Below are experts of layer 5 (counted from 0) of a mixture-of-experts language model. Rows are named down (a neuron's output weights, with its number) and show model dimensions 0-191. Each number is 500 + 40 x the weight over its row's rms, rounded and kept within 0 to 999. Numbers have three digits each.
Before each expert's rows: a language model's description of what the expert responds to. This comes from a sample of Wikipedia text that the model never trained on.

# expert 9
What it handles: Last pieces of words before a comma, of or line break, such as interven-e, mus-cle, illness-es, determin-ant.
down0:485518532514506539521475487507484533484506529419482545502470438485514480452482549496471557471528482553511601479458565457539542623534530457439487524563483521524536552504561494409487485478475490501510604481426505490466500489445486522517483479519420536483526424507567520518440514515471489433502593501567481490472481463526491453518524540487522450436458491544482514513476488469590592515453538548477549482498530508484511458545436539539466493567588595493545490459525472524462506498495580544503591496540514498486459505444550477470490505521482538481523463526476503509516442504399488477
down1:471469512533416518496504563435503481458436487489490498477499563474430387540449508470479515482544528517448473545480475490446495489474495527490480547559516534505473544441509518475521531532590525449505445497499423472469499413470469465453564476489564531449523419501494480499512495484512449518470508498416497465401525494450533502493559572552411475496461513517500558463513471498501509527427476528468505489417523540514441489414501410467493454523475563505472486519601465516578500483493506521433582517544468551553555465472467485510559511476466491513569494518535495484502458467564486543
down2:509524529504509508491522491510516524443526517540508460490549477434462516462438501529434419531485516501567480405455464525528488580506566624573502509538497528454522542532465533455458503483525479496492520488528550463515527477496542515486508519514491562520469401547525469456555523551486451474471582512526490507601484480476485494495535480529552574459450583499515506533483514544449476465541485515491483514487468525536468564524453408546463536389522491496542555540491487522479453537454471481421476424441512469494533489467570455561419486449422526547489564526487513514467527503509528449
down3:477500493575430510477558482508518469519549531458506434532519471447488505490477475479437540530436561421415473483440543472482433539487518520468544523525466567547483487514512443473453552474529520425529455546531529578485501468507505490514543509386465502575576480484515404452522448467524524543516513381527491492507517496459496510546513504464523537520505492491497525439559507487548446487529481494469514503524609497559450485502483432537482540485471499568462530511486511522482534474582523468520529466480500514502420558453608505498451547436480499509513570469485448489519463504422540483
down4:461494584459467496492483607563503494495478491451529487465486506393534541526406525459490511577512479428530498526483539391504462571586548530484578549502454445511448559461483495490490527470555506476596487601484481507563449499496524517546464492511473525488511478550434415531564514507464522465493470494478526557470426472488526498451461504465555458463540453556492477504507511486473454525470512470489502501428466420542427428442498490525514443455449518551473516510454502499464486512513553435522463508497510509484503447483535496568497477518487525565501548481514499512520538512543425471
down5:506499467492519496467450522542427498532497455547640514518571452468491446492483527470562490490542559485480489524432490451521534523545538534439552494567539455466474592537554457445501514487488491612442504439500560492563547467440392490480485506507549543432538498488536457516464487545552481448565462473572493411485529521512483535539576473438437494505499477539528419559517496475546475498521483507470502545474491490524487501529465477510483477494509468500502557497507448572506511455464547467496480464511487487571504526515510514517465433426493506581531570483439515452498513458476473457
down6:506543527514445561567460424516499460507502538546489463468490536506411549475504552545503466474579478494554488534484539501435558511548537428590589465525462542558443486566494502563429448462489492471581470575517440523533479523540463479491528567573528501515499484530469531462439412533537424519535444435492464555566481556476478482483491532514487532521497490502463453551438479487541437503415515454535437484500531578456479567530503455506479501471445500474475493500480501507503550520522507534467507577489492548587561512541474502440508492504484494489528528484429481476508499485506472559
down7:491512470502462561528474509456528506473548507531478504474494509500487515497497465567480572455485503567447529464526493547451513465483439474602551464510494525539434556555497463430478502465572497470518469489532539476491436505495448494461446497592546523558420473486439504496464537497529571488455584478507499441466469588488525580501520475553451434520466476526452530513495493417569507506529580544488463538491497537462546464542491446570473465467449399507522495498494431564515523489451512562505492503554470532502503525493546580449534518522504505544467546461514609516427515495478534485
down8:506492494472466502444537577461553485465487465485562550494487504491474474491484518540515486458498462530536596493480510522514492549508544528533516536432443409563550441459447470454461517457506498467464420483500520478475447463545488461479487498453496521531510579499514505474546448553471515446441461483479444555451472563524439475559486439471561477442501478485521535541546501557483463437516445507466442526524477472572456461532475494494468532500512398501496519551513525509532489440554457522546532577506499512497469445602453528514486436585498488518429440519545435439466532532589506442
down9:509396415373520475530516496508492467509539465464488476550457603508484491447503500506499558480512471517495470503450483482467554513451454457463497498536488467481463454423394513499460487531484473496482526492470533502541592441455510476563449526541531490482487479499491507534495535485545499479473519475530477530497499473497496474444496570535446495502455550525511502573523476515524542498463532573598521543522523495440446501466478497508561478557563534464449520548582583478529557543534515515483503559521487495526476533475556472482485539449502456433486567538453455582588471552552433448
down10:521488498490477522551515501524463448515467464501489447567551508448526585449429472537516476474559575482426481518520482481488471451503497531515442467490515464511480515495492522505546562464480465501511508533511527479486488488489503566512503565503528454505606488464478495497469460539517552476471467408450526481529566505463486515519523538407520518482448529471492470485528388452551536545427506538476528502514514490489443448566477482609535452506544576562483485472550601510463497540454489465403503518446518500500493515452515467465529458497477525462473501464408609481539516463417553560

# expert 12
What it handles: Word pieces after an opening consonant like f, w, st (f-les-hed, f-ight, sw-itch), plus verbs and adjectives like should, need, short, long.
down0:518525503421509540579514528534550507521569477512436551493451460521483484516470493448573527470448461493502584486479449482480530470521521434491471509470547601539404535477461494500461569459512514465450488466460485482534475409462479526491540444503482445481527481524472496504499461466423456450495653424422525508482434554509551475435461528491483508445471533524494552528476540523549552504478531542498465485456531424447480577460487505504532547548507493519516422508527508503441515573507549502505527523558576514426462533454480471483501522561503477498502489530486517525512489509464442544
down1:487480521446486512477524484529523500454480543538508545521433581531513441490516526461518502407525552465497413503449447484531571517467529520405409484514519534451460545493495489491511551518396403542407542541489429475537501491514527481425460481558475551477527552506506543498516498529542560451582550497544501574459507523511499543494528505491455475497566518517459505499460428486606490479511468501497548488439457515498421445491440515476490501593468562518513455477476525522544585455486463535458498528523451487512500539505587495505527462506528467491455557505506505449479481485494556464
down2:576584525535573480492462427460529475575504493543447398535467534522501471496461575483459495565558410528489504521524555450543540507472502487522431466578523508560465463517547467517491509544477482443535495443518462492475458533469502430536545528485566479540533513509549486562445439466469551573527549481513474524522532568515597433452513445489481521505482505418508588479489478553562526428522464504440526519496544523464425474492514447450492468542502513498486510545531497466490529544534476467482551535468512529470534486527442455509518524506456521469481455411493467555444499485550483506
down3:501514529420548485504548419486511538496519494494494478465514508570563510449457527526606472494516502501518465504494531530449487449570491474527534493491486476478485456514612478490523468438592527558597486457487545489505441554504465521534569521501541515423513484492469507539435464498478542484512540419554524468519498459470519520460517549523513502497563488456447500491571559522505461537479535536480554502443520537507419449462503464484584485493582476509513490469503512534501499503542497515530497439450495526439433610479475483510558554487470480501511581585475573495531461583448452461
down4:498548548479551500469464517552490573541424564483481471545550466486509441486530533484526527508513452429450464442516525452515452551475474540514500474568511529473512535526436527510393511524520578502504509491524490515479537448550548540492546469521528457581497517499518502540537492439544522559515623526534544498483465488568475498462537525523463472555497575481491454450479641577456474422482500448492547503485487451492459489512464446500447464419461481532518524526542510558450429472492528509498537413544514499509554494477538518480478446511514478483489557572426490457536528515519491473
down5:451534570469557482534487469492492537512579480432451507534481575516490448501496510507405438533550496492521478528489507508530486465542562428479464490467545469485520538463544479454513465435529508507529556475495487532493449501565444427582466476445535484546440463479498511511485505459517488485493532529546500485446509527529487506402520478497487424454470496523555473454506568499564472441426554501562521527536421530519447429450475474530473455501557556428438524559526487531505578504516449495527566488547503508536473558505559467432433578460492488544502572463468572500483497528483516558
down6:517489489521481523543617513508464505519515452535492396478449544501613419504469482518482518526524556580473497473570503504482514474450453542515503528513486455522517583554523509535494529498455506565562512506510451504553547478470544575524508485497494501599461548507460549531507497489493449527465478557494487582472568556463436488511471513463468452498477500535535379496488551484467400541452480453462459562485472481480498507531503480466565511520500513563492529485476513457455514515525474555500474474492450521393476424564458461549479482514556462522547492504522546487508593458509520512
down7:523521508446512449553540588447499511507531494524555521526479567487534453556502579512587526506512475475496431466460523547529450518517514472475518488447454475505445529574557453513491466451568529469479549526465545544516566429510536566501482518471464531478468480547490425458522512509509507481509552585490510590454495533544449580424482511460548531450528506370542437500486505491487451473537528507559442583439429522540449452526534520521521485469491461512498497513522550558503466452485543505460574462493523504462566475516490487541444507506506531564483505494481549529517493576528432498
down8:481495487528493543438486503547468522537524522524410541448428471563499491580488537451471516493423488499458587542501561579533588566595429528472531537516508408486504491472533497476485531449557483467500464543471568482509512461512509547565508432581462485456472481530500474484489474522515529518546485450587573469493480467546458482465478494578490482467577511510506557519520432537566500524472492512507519545522460459490545489500482564479493499481539513489573509449479480419559474545524476556531574453493486439547501471510466523472542460454464486512474481543481560505474508578458527436
down9:536516565476459465494549563512487610530498475539429530532503472497486543520515503555522490458600521490562494530484487439454475515507535526533551510488501461437509590450532491495395535501575537485531493528547515474547538502568562479478440496476476501588531554530492553471511505530536451461543504477526499517517477534409458457467425493528494512496481540467450428477552523533490467402501461501530416495472478430511494445566530449468490507483404497517506556499531497544440451566455501489515495448486527493466493480510480438546450483494460516468556533516475488578436511411475524522
down10:481490516435512487529502566549542480461569409491488523496449484446500488525487510504490508462571426506461506533526553507541528473504433610557523503505523516544487600524503520529556503498530539527440526561495496476469476527562519495471499420564491512445380472459546555521508486453524523506463501540528513516546434482446538560541466523555519452532581474523515493500481492475516522512459511518541514441531405457476597533571494495581479457518441570561492460510557455469479474521522526530456417496499526527464536566435445469489518483506514562525490475540511553487462440495467466474

# expert 11
What it handles: Inner syllables of longer words and place names, such as Matam-or-os, Protag-or-as, Carib-be-an, aqu-ar-ium, denit-rif-ication.
down0:483464445485537439480460504465492535460511446539464452597459520475449565510605508494492512537515526489502428509440461469474536473474497432528557503499544503450419506453532470484513491546566510508459487493449496502466489499550497503435485496547516446507503483501514471557424514533531489424496420542485500553500513509436484425507476450463399474566506477516570429552501419506490549465526521501506478585493537459544526539560495455543527518517488448475459423547544529521511530569487486503509467483490537513448469460497447479476506432562525583425488473445495578455512447536509433483
down1:528462537518569466520484528499537485500523489447525461523484570481507411434533449545552444504472468508582555450485490469522461471412516595447560494465495466425482493598548524514560533591521508575526514504510540504509568487501549566513483522489468465472491440523499469560465543532491477517528482488549503518508543518495451509569519531517565529493525605478568521524500600543531492508513519487546526480499495498460473534478565531507449519535489524452558505449494518481588567462523503480469484493523524560498510508489446467458387434543491570491505508455492508520437522449538446460
down2:535535480526516534518481481554546544472462519524562477473515433530509431502531463468597524497429482526565596429512520460538500469472469528532458443438520472479510525479472470495528561511490482535509535514475434514536558466463470478498568442419461564421434420501534539541498535558488540545414491533422504500503455434520520462445416527546495517539505500509497475528520471480470508547539478485502521503528547495453560477490594490397411495502494509545509500520416520476463548456530507449520545430515406497500555509480516521577458483485498462471491522517541518499571519490532513512
down3:557534510480450488515449504565515525542467576487452459538504450533448543552527552535454466449473544490589513523550511565486420499488473491498528537522476490518493438456488514586500500546556526409498475473501498482549490531493536454472479429544545562493462552445490566501471518487526492453572496519505491560480523523477511537494463560440476444492525457513463508599472476440550489484470511544455466431537507479522501473552474476472438504557554555475482452464570462440552472560528475523463553491536550487584511468567530446487496543506490508468458544510527420508494419505518429413
down4:478473491489560479457492445416514527452520520450488574494465490504509530442524420525496456522469408471530502564576466561478496472530579431523547583473484502383454505497515503475520514579467439455497441431542505530554482479527478477519423459548477439490518488525524509490503502496558497515502458488462453576458498476513542490544505578511501521509455494484509556516552524510516420541518486567468458555504519415534487507474501531476517438469428459524525525511470453468566520522428512532406477487471557543435561570513531539541485481464512510561499503479481568533459535520458474534
down5:454571468464474426517451555516504513516468465521500526453444523472512459546523522497496436485546482518494523526551540520495461476496545389510517538455479551517480465548501468535518465441505474506584545507550581527544509519476496536529533592490539497539468518487495516491543543458550518513422555476534543436466505449541466557523490510441545550554462498476453429426481450439462495504551581518523553482557455521468547520517501426571487469455529424541479517588479572522494530465559514445471492499474463427426487511583523494508504511419500523503451455558564488513510541519479523464
down6:509554482419516501436465536548485522472492468575476509504482513537436468476523504507491456476555418589498433519447516529492489542455565561526462403513448507535544515439548563523515511514476536502536514527546479525489416537520486488490522488465439479492517470524488543549478495488520521483534396464569531606454529558450462518459483565527542505495484492450534513548535477577474538474461439437501452527468481478514407540504488485563466430518497517514441495504490486538533431514461573473505455542503466500576553447428489509439452558542502410457501516535480460488493492456513534504
down7:498517521465511516473472579453432520539448498549446471481467568418532539463436435500491516482547486423536477498445564417551505510551538612460527474511554459446548564510524534529420540500479524482470549551532561458503487480476479535434469512533509491517461457498542485434455526537437402527504516527517484587518491396516460528533504515487577533457523461511590484479578514565498467517481517508519479487460472584524545515567489514473506481480475564486475495476481481503496528523465477489509404468470525570548513464480439489522478473513446516512455521431531563515484501483495523476
down8:504554510471545501514556511483464538526501560521503543468543422483499491426478452506485535528533481489545472375493488484520451450467490509529419484476551512440552495623546502475526523474507535570506498442509480443600572571525514491500495477488510504494545544502462456529520473453477514500529515511561493496535558470481538449486477494506579494471569469482539480558539544464498452562508529498381489488484582515461476497510500484504493529524475577536503440517461496461473506471509511565479468491452455492466434525561502499446438501465497478424509533609506488548392488515442439490
down9:533420510418533528492505465506518479465525468436519452508536512518490473513510432457524520485430471528512505562527497505479586488482480414441492433471470489500505486547498530493545505516443487504498529508458493507500549567486479549485521553463488444402508469543528483470490545452473464516522494465516413487547436479466547521507449481449450476536537454542523463503459447508495521571473471508452456489407488529497535514554470555478461544516522473494587471467440551516505607546523466529496522520516429454422558550501497497530480534414404559460555533578488535463562517500588545497
down10:491597403500518482557504506495537509497465545436452457535535486423460551472435449509540555538471474524594443499503485512519473517567520510489495416445511536489461516532522535516547529474527442514487564509542426554487497504523526562487498446503467523478434516470488476526514475487462525498535482524517504437444491515512540551497476527488496522467569554494546447516496470426510514517478482529543580473515544490499574407490545541419534487484477565443573428566505491566513498420501471505501510415506465438455456477520502556572489504439539478561511461511522498540493521603532549517